{"hidden_size": 448, "experts_per_token": 8, "moe_layers": [2, 3, 4, 5, 6, 7, 8, 9, 10, 11, 12, 13, 14, 15, 16, 17, 18, 19], "n_empty_slots": 20, "init_std_router": 0.00822, "lr_router": 0.00043, "vocab_size": 16384, "optimizer": "muon_variant", "train_tokens": 634700000, "max_steps": 10257, "dataset": "wikipedia_en"}
Below are experts of layer 2 (counted from 0) of a mixture-of-experts language model. Rows are named router (the router's row for the expert), up (a neuron's input weights, with its number) and show model dimensions 0-63. Each number is 128 + 32 x the weight over its row's rms, rounded and kept within 0 to 255. Numbers have three digits each.
After each expert's rows: a language model's description of what the expert responds to; "comes after" lists some tokens at least twice as common just before its tokens as in all text. This comes from a sample of Wikipedia text that the model never trained on. Tokens count by the router's weight.

# expert 58
router:136176173084139094168099146152158093156142102134098152086154168127125102153099143107094055093132100115126171155144101212125144153110089188122158091101161159177085078156165141068146195123094096
up0:079123118148166109199054105126081139114117156124103136142154112073099170101206123162163152149210085099122110168155111144207157141157041142060200073111161150112124140103154118111193113164114141
up1:129141143101138153191130114150137111201126113169117113146117125080115148175076125078082129188106180090100174157057101161145163136138118167122143028107210176119127129160140161071130183148092176
up2:132188160133099158109158150121114115137138100130125109140138151150137085127136155135106072173137134135080134130108100159097079137195125181163061140173097134141085093048157144099089156093133163
up3:177113175110146129120144133069156128155114104127164125071143163065134088133095150162107133177144159154106128113113120163090169125114112109125120110164146122107169078193110154083137178125133082
up4:097079181131192087124102172155147092187123097112069133156173159109096148129158124113091066177144093110099163152150178135176167128117125164113131127113112111158069074114134119155112158090050161
up5:115152118098179112122119132103155102119105114060159118053164135139150159084147120093091168120126132126111113122176093137174068107129142146065109104084162095151133151160122168082181132119100141
up6:140143164094183124097175087100108183081103103144134107150113109125124100083157115160116118154070117126134140164183064141108111115110091077163192141169162127129121120138158108151123145147150101
up7:106094155097135142101140170138140097136160107128159092090096199143150135151151195116169129104129129122109122145123122164125082053131099089109128141126108093089154153128171162115109141099161136
up8:183159152030122182180136155144207094139145142136177125153146128126171122167114147108143120081139129132131157180124123122129118137181109158207162109184123119106121129162147120140145120151135097
up9:100142141095110123140090189138120114142132079158114146132122162061180081096116106084127136156113148092121146156164127143108073149123160186150153085070156137091086122146138122083146150154041160
up10:119116167089183151090165118130092111134117170088108109176144186156120138104120100194134112159163175138190155127111101126167120139070106184126097092110083128158128075131140169087144132157152131
up11:050174160185124127068099136099116082138103119174091161123107137146078179200114081142114117182154175154120122101103126162174125162164142117101117055122060131139138169079084108111108118117033157
up12:122151175057189167141104132136179140118138116143125111089111176085191084126147132069140051100123187105122154161156091146143104154079154137141111121080127145116118114108140155158112115137079094
up13:131102110151199176158129133123129159151145146133106168135095161158161115143079159097140123143154105190083158176116143108111180103119137208144129173113130085151113124084167141143167146134083090
Wiki heading markers (==, ===), table divider rows, list dashes, colons after field names, and to after was or were (was to become).
comes after: "was ", "\n", "is ", "\n\n", "were ", "are "

# expert 38
router:133153127122108121068119136157199194124116157141108127125045116138162139164169119065147131167167100124180119178119172196123133104107167187142072163095068118088070151157117143172099057109099150
up0:142174198160136156149120161154159130110088163079172110097075111173128164157130137065075089112185142147107107150157126168142058183151195145107096146157126088089091206068090110103075106178130136
up1:114126129134126163119074133205141121105132112173147126111078148136174113168107133149105120120162092158130141147134176119139110153124159133164159090095069108089159164136102180149166116149055142
up2:135130126145132109104107113190117135160132138163114100144141141119078091129089113138125122140089106074203143106086128157194136110122146093120133098053114097137067123036158058140126089159126145
up3:164121186101181169147170128098127162117076115136155121181143143113133136099166131127139119099156127126132068182092126130132178084091128149115105128085125113126168166128134138210126114143119092
up4:163125145119117136133124158115134116150100088134074073070168113077138109095104175091104103126125154080100184181149185162111077141110135137126084150174139104131167121099090126090109137190169174
up5:109145128055152128102116132113102164077077076204112118086111119066132146152170140100079058144134137178100112161120128142134098151157131147158090120121094152111088134079141182141190103122151089
up6:054144144132098147102081142125078128105133123161103116139144111120133145182074124093121096134086073144129158098125147162132116097109202138158056122227151106134160160085113132107117168148130185
up7:101142164139184151143095136120118130161162148136144213101160161114112126120092128124140154101189195128161164191171189160149098119156107137118123015182117117149109097217166158113169103122210111
up8:129098152080148159147149143175134155150160135120139145110064111157137127115123121156129115125087210128147150145107162103123112056093197129152087159189076102047105099126133151121142136101155107
up9:111146173132173180108195128123101121113150108077154120150110061187178126141104092099155080195126189108113088134090161135127099085154150119107081163134083106111117147128081117174121073150176133
up10:140108128134082165137085082097095156130051139168108128148110119133076158120169100144116088133134069149227183098128106173154162128149159054100092138114076108107094165125097133146146103171108137
up11:131133152104153150145114091131206141133130168132179089063166066088084120130086158086081167123157147132146143095162162154093120133140140187108067126108114154125095139199193143113161126106092145
up12:117111139107154115107117105151121132127164132090188103112135110124129154156123074161143096142153084124135107177165137130175132124133187125163041160125070151092085117169085149112111142148135144
up13:106088175160120136120151109114112122143143192174137167178137123150142157138111176127098090091094122100112100153094123095119166163057160102174125129043136088162135124039141111150119065147172115
Conjunctions starting a new clause or list item, such as and, or, but, so, although, which, mostly after a comma.
comes after: ", ", "and ", "| ", "(", "; ", ". "

# expert 11
router:130102135144139111149135123133098120152103175138147127196176097110097134135154142140092166117085134153117147118147127164126116103134151132120124178115151101056151117108108081128127099129173124
up0:112115079144089117144128151138123144090096117147103148123135134125077131082114098075118124110114190104099116156132101095175128128155081068165163134063035124136184176103132151134139200155111071
up1:113173142129194122118142109090104125154102081144148109116129162122145134155107041131099060202118143106108148166150108138077174098182133140183142123145099132096155085124068088097153070119140095
up2:106123118075120149179116110112073120116174147072094135092137153105163140163079134134073154153094193145109144066153183134178171129135125088129156140184138136103120128126159109152111090116120167
up3:098124189110136160109141094097080127120147126145148156166150103126156129109164112105176112079096113099127161159133178129151081128172150136117118090180129045111101119148092145146140106174130157
up4:126128130160177191077135154089122140092112158138172129154131056126142082165060103114161100086131107116111115099137052146137155190163103168160123127128177152077066168069105103157127105094115138
up5:086095113106081140144118134066082176134130115158140120205131125060120122109077150167145163076159096105111104118185090115092110190157151105148092105146121143112082129101131164125185144174167178
up6:120122118123133163144151156136117102136135127122130082107118182149168177151151104153140097126101108135134160220118139148086114118132104137109110108145113169155136142115123154054104086156181135
up7:126154156100131133102102108133154133169116129129134050106099161069121176098123120170114137125111128140106098123159153094111151157125114142116135119155098131082128123094111126123123135188142095
up8:106217050096174158170161129106064114149166165159137088154160136111146131124140139099134116135155101109195089149157132151165107050105163097081109139186097165214116126125114093118125137127100141
up9:106127144100137124110138182075113112149119118164115091180148083125146168130148152095115153113173124137134150161104144091121046146098118106152084143147090139134148120130123107118086120157166093
up10:120128146085134088123169133136133139131136142153166095127166103146126161168172143150094162088161195144105120116136175144065163166097122107123112089098077158182114120148114134166173159105123108
up11:112107138109127170079115120129135116143141124090177148086097149128151171128109092100110140074115086151120116107143104139135096169109164142115122145153116168084190162101089122089148137136107156
up12:114118131133108178131065112108095162153099154118146131149123137176135090065087089087116083166166086114124106119090079160098164054139181122104129144118103123165111171124136111124133084177149051
up13:116088132155102156160140126154123115081155129165130089152066131114099120134068122118112169108175093110104209176131120130196117158111140109154120136105115100103113168122140122163126120162158155
Mid-word pieces of foreign or unusual personal names (S-em, S-ae-ed), plus table pipes, spaces and digits in sports or numeric tables.
comes after: "S", "C", "M", "s", "B", "0 "

# expert 39
router:149157112131101120146126069151132138125099108127199130130204138124150139166161104085091179150157120080145126145152146098115089131143064119095119098113154143180153114130146157154142108124071105
up0:104100160120130114102107113141129187106143160136141140096161144121136101179135151157134096190088160082115092118104144147099107133100148112174099151142124111110098136088164201223144125147122127
up1:167141181107149125139123125087122123132138134117128103116151165167143095138151147061093060142159147120124125096136083096099081174136147127100154105106090101129142175091155136148125103141160128
up2:092120117140128103188099145132087111129094148110103151151099127149126147119104111137047118076151082144112113085098090156123082131116137116158131110158150134163094082075102134133180154147162171
up3:093145094149125121163117121145079128107147137153144087199152078119139113149136055136139234118113134111142118138120170141109137146092088107065112108124147130147119175136110176134114129098074099
up4:149163143159155202141151125103121157077108137126057183151103070107162146104214059118121137073111171122153162146096113105177122111109128147135110159155111133142094138101012131098161139162126122
up5:145081128135128107114136084146147102127178145156156150107180152135153143128191132122148146146133138119123084133139116110139095247122100104075193161129163118130138132093133126125115161146098192
up6:115100165123178126169124136144147144174144222129212147110152127138128151097117178113163085138192132079108094117110145186140082080133124146136110150143148161053164090095078135089102144132125154
up7:078151121085194132173116165126092084154119092091194113171108179120143124165172102143103127080122111160175141088111124115169086162117209164124130169158109097156127126142127144081095153197145091
up8:109104126091119179155140132157124132097093086114230107158134167135031104131155094131119109127186174098134133114127061147140118091085095121120165103170101121176129185131162099163143147125126081
up9:123099127096146164141160129149188111076111166158125150143168125091122146149098077069133090145142185149096154138062158130100093137134097096137163152162101113121111130096167127127157127175154117
up10:135121094043122122155155160154126169173147101160136178083091123128108100128084158145130113131218127104082099136160140106085101163145091137126179114115129115174112123133166127219164132153050119
up11:132157109119129123170179169101120145048106135134122059164118082114106185088104096093125099124170148154118121131145174098093143039129149137150210079114097132095188097106102131156108140098104108
up12:130133110155127161136130112135107114178109148140121114158113156087121116129164185119110111167104128132121114115140159141136113053216149067095184177196088150099097104170150163186079107132103149
up13:094165119110122182149161098106129175127109118128178056076079124124101139084106125078174130118134134095177125159122116174108071106154145095116075184134106106142145149122120135086139100142086079
Second parts of hyphenated or numeric modifiers and units, such as four-time, six-seat, 19th century, km, handful.
comes after: "a ", "-", "F", "two ", ",", "8"

# expert 27
router:133147144087123097132077131152140098162114095168167153089145183144122110161091166085107099097106095119148128152128120144147134149158097176120168096097179175146025087129176161131166175109072092
up0:146112137092183161120092134144151170131095067150167164105133171180100164141188147086133125105129159126086170095128136086158129156181127158108125123136107147144161127169181118192124119087102177
up1:100073121121177121163143133165101071135093119141118193208153118057149181113164131102117171074155159132119070194129101145181142145115107149146166171118166116102083131140115186153097119163083110
up2:154148174141114055109121106141161156197112131144157128136094067159124129115124175112159063122169150114110105145143019141144133154162173150205125102094167132088117141074142082109078101124107160
up3:140117110115153096145119106114097200085117098114134145095085148088156085095121144134118121089127119172157118159105124121112074098192199131108107139121127097108092121105134099164191136146171087
up4:146073110144173160122137188183145140091147127152103145165131095113098147115109130067128153093143090115134145119118145092145137139132131141108137164114096106121127089128146143175127105141132127
up5:131095135123150122171105132154108174140140143111146094119144111114107076156093112128117101135148153138114163121048158198127115096140113096103113147083093092118175063132141147108128126113183166
up6:115134144092083093145134179076111152151078133218145115068162052119097090126095160114107133148141170138218170120143099117180125132124147106118166111146158147155080127142150122157129154084153105
up7:159173205101100129119153154093121123146148129153107145155144148100147130155134107196173131197129077131123154154067116163100166176103144092117114130138120123154134123175112108114141138138123095
up8:134172168085126155071108110116137099123154105161133141147219129150126161105118116103184066121156132083137140131143154095142084193137105203124089162159091151055110160136211089108161076134150098
up9:157149147129156230155131148146171125146159084085145096150100096164080104121139149138147144095129198124166143128137115096109086124127102121081132171117125124136183175123150167126112117099242069
up10:118110195117159125157071145125132131150148105098148154144172113066129089122153164130125088092171127110115151125107093171156178150137148120149135093114095157137100130151105141102131160107122125
up11:110125186092110144111158084157133103192170135100168173124130142081157121165117139071206114125103098103134188075067119171112136128151165164132177095179163145154153137105143082076093114155163143
up12:171154180111134105131071173150143151192107118169090135131124092145127072140115114116124120106089112119141060092141218111157162170148105114133104082114141136143145193101153126140158125162069176
up13:126136167130143156131115146144149122121129124105157188134147140120175122095122056114149107150081079179123145152125120140136079142151134125125158104080140147132118104138128073120097164147101142
Tokens right after verbs like was, is or made, including participles, particles and capital initials, such as made up, was able, hosted.
comes after: "was ", "| ", "is ", "were ", "(", "be "

# expert 57
router:152131101119134112118176120110134138134115164125149160091103064161051138057162158136070154166096153112169188101076125111127127195168090062114170128075088104147159118153125102126122118132132086
up0:119107157078124154101155137098147116142125092153153092117143156070145054089143186131146154114122135117131132163125119053107189157090100168118119064113109160107150154125131117151107174116104103
up1:137078098100207091145123182125105138133148105110128137155109122176110082145099127115128125096118181130141129119107181163119154052205090074102162108090089167091114136095128082146148118158065187
up2:142162111144136145068132132135133119142146064096063185128138118136145129126095114113146136187163177151137144118161144123120142129152124176164146113129112102168136117085110107139142118158119166
up3:133171168117163086093117092062138064152144098158117077114149085177160114084167168062107142125128200141137212144148165111076167147172119094165118126131127074104095096166136147100120110223115151
up4:168142177113119112118131115116076164122080132115113131122138074066100162089156164130159083171154106050117108117159116147118135134126163158145147100088104165130049149091163139174112143166170169
up5:152151136091191101145117134085168132116145087152092121117109144135121199126090160110084110122140125128091152130117141156146166141085127081133107161065067106109142117103167142089105135095088090
up6:092135147127094202142165132114125113101103130149103114130160117094145076081123135181175136160108161133081171133086223098141113151162184087064097132124078044126155094161144095121104161112093117
up7:129130170169116162111128147071121128115123113091097109098113128069115092137140133158140129116118141083186094111125098118194148146139068089138184117095095122155146125129122180145117145155041137
up8:116123172093112188099123116157085085140147138157128058176112132073084097158179085109080112164135141126122202197123155068162137168191123092118114107184101125145100126124105090126121073105128127
up9:155129166105181171104106141121134072119098139107122158139117130155161102118163124077155203136138131146127112136149113154134127106145148060110136155098085127089122116125100170099132119084228077
up10:092119064093143052123119133074102156129160119121111069054084095144188118096148119101145111125087111145120148155147110100181097112140108110113146116118131099139119096115129152106114153193153120
up11:108152139137140085104076186040185135127167158128124160172176140196077104147108163152175152123153148142088103120095107112155157128087160111139061156174138143108175058107156120060097092175144114
up12:127156115137152116103103122076067134166117113130095092096114120079140148122136059111122148090087128101159118089105140127203126190126127099067102190175113129101170079125110055191183133128156109
up13:123106113067188120108129089072091111103140130095110080139087093080109149125109089174133101165177150087090116147138082158123144104147136082223171179116132122130146107128147097111059137073102121
Mostly "the" after of or in, plus decade numbers like 196 and pieces following a capital initial in names, such as G-on, Z-ü-rich.
comes after: "of ", "in ", "G", "N", "D", "L"

# expert 45
router:144090140130159095173123117171114117132136184151202126142088099089172104077125127158058075088120215174099169079141097166124089152135167162124159114135145113074102158088103117123127133135147105
up0:133170138073086140128113119139169065152145190150160110120141125117114090131116106133160114120071046175123165124147161091107186146202080146146096086129122149137172131123154106152157151083142112
up1:163068156061131132157175102182151121140130185078164088117092097072170091076123175139122096130107109174114158145129149069178112140176133084171127157061114082126148137119072187186104136176122101
up2:109134100164114163154113179151130154113187139151163132121151158141073184150135146136096081148134151161105123147102161145137125136110148079101149111218137110138121072104122112084065167147147153
up3:156089113091162148221092137142073146151133109143192068166094116132085151119084122131111096147134156118101145089160124199141127098119128166135117124164104128076105182085078099126115148121149078
up4:115135148102169139110197139102111144131119179059161137113172068123133170127170087168098113101170107144136132128120079110132120134129156141106094102136091114131180173150106157172135128103074115
up5:102129072059167138139130169078083146109136102105156098109129096176160146132157137095096125086161110156119124069117099160125178112127128105129129126076092128134126148098146104153078132118079154
up6:095136135146160193141140113181124151120137144108198128111123177107159136151149144163117070109144104098187149157141090146161114142123183089169118097120096097118114180060141080072095134136177125
up7:126084174167113142083141154085050120115148103142123092175147102116222123169116122093159114084111135129079128206182139136143124137123184193119107104143117104094150110180076136130110128118117130
up8:164163125083169165073192156071078166105176071093100075139145109138150106134142111127112136161092160145097156190129132097121075131143105156136201140113097076119092123127169098193141119159130101
up9:135119189074148161122093135168103051153155130149099143195077116048132141097057120178097092167172133180113168085179067105189162103153120117161166155112100119091144119139141181153084114186118121
up10:156134169141113173099112144139159126137159094115093108159161114125154128114147148128109050126107107115079167120148150124128155141066145125155116084149120125120146103127181056062102098090165087
up11:103109146118172135080191160104065080194143145139126128137211152079105139143084130128096136142129137102174119118063107110084132150103097100166105122199110153187167143120124140117029173097152084
up12:145074164129123162112124091155099112155142183132093190140126099158145117133115119174154155124126098190138094124121130139109129135082163140108171120152172106099164124082116124157116156089124180
up13:119161178112121135175145099100116143131138148193089100144101137138160163083130117136131042151153178167107149099063146105111176109108138159052113070175115139098116148131174101154108083053132137
Function words inside fixed phrases after as, to, in or by, such as as a result, as well as, also, respectively.
comes after: "as ", "to ", "in ", "by ", "of ", "As "

# expert 60
router:133091107123132127160135105153133109174119164186139156134062110092137144101140130111072118066116153135167173109106181155119109130121151206077164050131130107095087121087148125143132170160132114
up0:082155086111110128137092166087173160112145113173085140161097143116143105097107105125097122069094127106139102168110095079099108080146147059092091087153112121074110105095151100184177142136165101
up1:154114148087140101164160136071115140155139163161159107137114178081114144109121121145132122144120181106116145089106148130161107101184110146114182116170086105136131152088107134109118174113144131
up2:123137090131132157169107129136125112092150130116123174169114129090114118130124163105085173061105137095181155103109224124130171095114060159125177082191111131144092136139127114143133156145137107
up3:122090082109155178097126173145127150105169129125145138132126081199148087133138127153152129164077173124127179105079159147130111125133077096056196135139129087102145084123168116121146110165187120
up4:161139129071152142169099135146129134110103112184188150202158109100126117050132112178076031144141109165170124139190162141147101127171132107107145161083155124114109110088115097214142134048159127
up5:154101189108145147179121112147124110150125170141184136132063101167189107105169157195060143167150089138130153123160151181141120121132149137115187081159181115141112106150156141139117143139097189
up6:122172179141130158177101190165115167102142071153116136118164145127126130122124172125122119134153088078165122109130182076087144092110123128078183167146128127148158090120113111129049155118149139
up7:094128108138192122133118166110143148106083085095122110101125133086055139126080069151174132163130139150086129122111103124101131133134119140145164152074125126108094131114118140117152172169132162
up8:093080131135131191114111110137093115170145061171130128100073106072131138130119142123142136086119120108155158143067129131148137161118138193141187071087173057052178157095121128112066165141187108
up9:147118179121129186138135089115065109165150196147104163106129133065143126106154127123109091110177077098114098066082092121052130158104166122120161109131154094098152147115104060112105162170131104
up10:080064163157102189077114181147129131159167171140135127150130151090100171149107147081131095098127173087099123130130173147127115146164120156106138118206120139132118133098189149102162149094116124
up11:133094141084151110134107129153107155126110127174175153149038100123210199067136167175094075107096109099152091149196100113116076125100121177128145073123119161067097147113145097162096142090132138
up12:170144115110115136124134157109162166127152092149183107133120092151142156153122064147167104135111158113164194120116151150177146140171133171093154159105143063127102142079181114156113118133146086
up13:058152094082174080145121147124077153124110124155108166152086129137109111028109093171124114064184147112093093139149138155150162140136179138141168147147140145118124137137112162127109093088145078
Nouns completing fixed prepositional phrases like in view of, at length, in favor, plus election-table headers Candidate, Votes, Swing.
comes after: "in ", "to ", "on ", "at ", "of ", "In "

# expert 50
router:131125120151133136101146131115100130128119149079132094091112112174114133111095109124092138215138189200157130133071160077083093195124057125081151098070094095149138107140132085120131138192123148
up0:119106120146102152084134116109158146137150139110127105135141165127149098123103125105135138150131112063160144115102087131120129121120138115146148158116119066073134128105161162077099128120104151
up1:097135190086120061131108161105187163086175124162157066109189255132096088157093101096138149142111149112115160112111148122146191174092074111093121149113109072097096112144143120187082119145150130
up2:131097134157114172053118158154152122113182078126113121205118139185112132156162090104074169179164206157122149068149137040191079163159090146133147128117145123095107133098138146147087125144054119
up3:188126131089151175088102107100136113135058158135110109181122113125085142145108089104183138042134194159142215154114129154106151190171123109135092126098101160103107126111142075213143162097102131
up4:095059136138130105110112132127145091121160102128155117084136056174093126120132122135110173188171135175171227156103126120120121135101083117160115116082108105112119092105183155167095115103072128
up5:132103113172166123153110146127070138102114108105223152097170174141109144132122072130140139173144138170098141164132167149083144152176147018207150128172145116184099103158091041113181085102159137
up6:206197135111143148127132080068161139149164119134076094097081153141123131119122120141058140117080151114175150165151140132138133136118095086087152148136126081145076117107108113169122145064097087
up7:156115121147136128166120142116120125111137155080106079182108103198136140066091116173140147155061164205214171134107155079129160116114116070132162113108098159128128086149137130090135105155107148
up8:128109169136101111098058160120121145123133120151159104187141067131203091122087116085112166096138163192075121122185167052124079121139111159080134147135073169150141112156109127145128158127178166
up9:115142180119135131086123160071159118143118096167173101128115165156138128145168130156157160112151086099128119153170143104140104109174103093182080090113114171132129089115097122110161117172138102
up10:070109095136147144123094126125099163120138184122146081075115071092115173129084133141099129104118138125137176111136122122112126164108112135103095149099149128146146116118121155157087142150155136
up11:105116091100160145173113079122084135131112159112123159065101118114157149170103125111075164167119091133176099156108106111077116124170114138097141114087096153101145115130126096083105081159199173
up12:082121126081105191133090120196082097152143152113132102124099115117137142104130153137164110199136088142147163191105103140124082151063106137184106104125093077166134132178114119060099116161098087
up13:148093127163118162053132188108141133091154146100144114108088199213150116171207135104074089149115102118137121080107097136174147128101156154139139157144074138127173102059078138078129155137118152
Slash and invisible characters in coordinate strings, table pipes, and second syllables of names, such as Chol, Chace, Kandahar.
comes after: "-", "and ", " ", "K", "–", "Ch"

# expert 3
router:134159153147123154113209109145152139112097091197165109117141149112144087158088136113135119168101154146094149172067181090136119146118117138163091156105083070169105109179096169124084095117142148
up0:063069183053131169157112157079101152095186076163161096159137155088095153073163073177128107048134089096135143157075167161167132149176133166187162154155128137082137113117102125143125137153132123
up1:073153178061174138175086202114110114142173156146141089177125094052139158083139111169094136054113116091115147120194155133148116184161138173135163151138118094136159075129118128152119144157137134
up2:041042165050139193121104195113128172120211101121176113177179111120088142146099135148147086122168156124119142162146169123121127137120123137100157093159127173121148187082191091129092142127129164
up3:043076185046224186090121171054083126095164100186148091162124124055119097116133135164158153097151110118121129174128124111165169163134153123156089114115133098096135108137122106143127179187178129
up4:186095172065075135149087169105096105176161147126144103120172138120086100128120146136146134156115171100113166187107124098123041175140125132185124141158100130123138135066131075114145172117163151
up5:081086227039170143115114103070076090128135148121107094151135123163142112068138134162107167109177159109117118169163100110091121139167159143086196175086116121127137182140157076128086150106170169
up6:089109172059151183088122135055130093109239137103173045144148164143122120110188104072202114082179136105090064138124147086255105117130148127146165165102092125150117137108108130098158140196165069
up7:112087175102136186105087209062075173127219117103137064168129123086161184130094073125103100115159133142103103126076102115137123113140092169133161121104115075117127116161137108139109126184142092
up8:089105202085161195139121130077101103070184135138140124160139102078169156166093106129094116153140160116064121152133113193148141136096155186129130179178116117102160181091183100154097134165161087
up9:075068182092125196069169160086114163120223101168154093175142169115141118073097118132086086121150135119139134128113140099189125188115099120111105078134025080041159105112161109085119131173108092
up10:082115177100136165142117153094112111097183111177087060166116142059094170095164082130138090122144134104072089130161170144161108135133136111087158132147098156092092142111152165175073159153090105
up11:076117189072149182171063104118166160082177104102118154157170147074179191115123073130085079119119139099146131169100108106171142148142151182144180164144112114060085141080079099151147099157114069
up12:109075163054138167180098165102089081142177103126131100118165092132152139158152148157177156173184073095158113162134141090186174161124169130108103125172155090094170129077095114151103180160160148
up13:090095170086170186164102147096087166091176097169117081162175173100123155157113133178145094172124173091087109123128131088114100167156077091095161136166103139091102109127196148170120085101096127
First pieces of split words, often Latin-style prefixes after articles or hyphens, such as inter, sub, trans, dis, un(conventional), ad h(oc).
comes after: "a ", "the ", "and ", "an ", "-", "s "

# expert 63
router:139085134127168074183162090105133184138087123103093113111068134078120110106166155190136070126151091096187106096072113142110131128135135082103160122109029112168080100113081145159138129111181164
up11:091067208126137091159177162108116121158117122132141106130131163091125137108158070202085137101119111159108126125069140092079102138167145180117159096167089162043094099108110115193234135109134052
up12:072112158057115139150064169123063103104118099153163091211130170087186143193152155132171155116121163155127086121088167159153115108166099123128145144131198166110153173136102146098115104210083120
up13:192162129088170158119102105100101104161187062088124150117131090134136147153182104080134097093184097093108168157149075151155145114078107078141122130094193078088085088154108148149090087166140105
up14:157152109093157131153221133070121155109167158136112108125068130086108116162105121160157103181212154105149122106064108082130100081137175082150168106119076075133151109154096127216110138115183105
up15:180127170058145179167103139141092118148161152096117133138111071068190141100120113172117146128120143139121141153138154163097144060121210150175139055130092084131120071098085120125107208078193123
up16:171181156048122137178174097095127139132103114141089128135097143085179071134159129144088063131142128119207167141154103131137122083122119094119200111151135091107118132158156144159126150121112138
up17:117094165134129188230125113165120142102143105115123147142141087115166108115077161147113168147137116154155089155170073149150092141182153151071144131088103089158085096125115078050183122136145136
up18:129145151135090155141160115126110124155211109132130175172128112117157118139113090118116124118082156152141086121099132085084146114107214109098073039139138113129107119086110116148109177163190109
up19:155127166129124120136108133085165121128154122115105133117107160117101159131185133085123158095123163106132126142108136148153117193122088129130133083133118095134143134099154120080128147153154098
up20:086102183077122185162124099122111097123164056152140110129165162150112155123118144133168144150144190134148131138152138116096106118184152070134132166093082098116151114182178111107098116179164131
up21:106072164081120177090136135108102181091138084165161106135114054133165100127166109168151114116203110118105079136116170162093116130159161126150145089136088088123180121134170100253186114111114121
up22:126079192104156129131095135105131101143143124114109129152175144144141115127168150152134109118196151144158102174110095176127169174170113170116081157160100140146127126121166134121133173133098145
up23:144134126100137201087097094160145155123123105117132128085100134137124087145221166121127151140165081165136098100109151122107136089136172130081102126125157104120179109137104136121102141132172110
up24:134095092108142188058132166109092088092133065186140180169025095096096098146142113123125200117080144114103129124168097085106138152136110130137168113128125127172149115133160122157086140137120099
Nouns completing light-verb idioms, such as took advantage, took part, took place, plus names and regions opening lines or cells, such as Northern, Chicago, Francis.
comes after: "\n", "| ", "a ", "of ", "had ", "\n\n"

# expert 36
router:146161128082187160103166156147164149069125112099134134102141133134137086098119202135096074152059161128119164174124207120114110098075107092142124166128115106182142123159146158097128096084168067
up0:145141141139173124104111156148095182088155096164128121156131115122126121115094071154045128112099130146128097114153095115109124143168133145110210137102126072079115139144059142151160126167160114
up1:130085122169079165117134117143107127174144167173152112084172166160120106090091070132132103161198179128148115142109102114147045171116116182093133134082136113156163116167184137113080142129128125
up2:139164132131114206138166152103132079131160061129148110071129173132107117130117098129198129156110151113106132088149141147096161124150166101180090177147180100107122134128214104137158136126167082
up3:122098098138120151112146161113103107126170156113134146139156195099130145127091162162171124146111174157182157110138131124171130172130039106073164130094165125110131094145100107107084170091151133
up4:131162147113145133113170164108128125133123103194170128138136118128127163113122085083145107103116147053116124160071115099115073170068119197164131088121144089085097116136180064150094078133100114
up5:118061159124095142128155152133138101151118107152117149118105063097156162118106086177103142153099139100120152167134125101159094134133163178133143170115144152075106100152165176130147187193182101
up6:109146153127067216158132099152175063165142135121154101145078183123104094116109139166134159165133120135081102118144080117135102146092100102094083188099071076143150153145128136121129129200176119
up7:151140118126103119098181105080102109101134083160132096195115158140170158184132137112156139111103089087033098122127161126128119130149127122100136153202146150103068152185112144123116070127098101
up8:112134135091167127074191117085113105094124107162142172152157090144137119098090114163191124138119125100112132129107154135170099146099155121171103087169119151139152151048138154135068162152116093
up9:090122202096144137081116153125138078143167097066121060096107121047055161139122142171196120123102108145086078170110103067113082130098098130188146146151141106179060176095156172188138131169190134
up10:160142135099099153162153131129083136107128104169087142122132127137140101136109141149170120109112108075108174136042173175189157136107109113184125174125105093131049132085190094161067156064100085
up11:114121119125130143138161164121166135158175156153169113091084201088071158107122115143158082125069155132146094077137153082169121095111137062147162105063127096111124126178080134112132126100161110
up12:120140154079141150121176154102088142121139129125140167154148134112202146097121109170116132107124132092159083078135135135155168092123136096124128125180120146088147069154150117147060155145149124
up13:100099153038126166144081116102138123145201077111128052127077124066125085183117164135080161166139146051122109158088038099163134101161102098095147103134058131098051140154089128147101142214105110
Heading markers == and === closing section titles, table pipes in election results, opening quotation marks, and articles a, an.
comes after: " ", "\n\n", "\n", ".", "0 ", ". "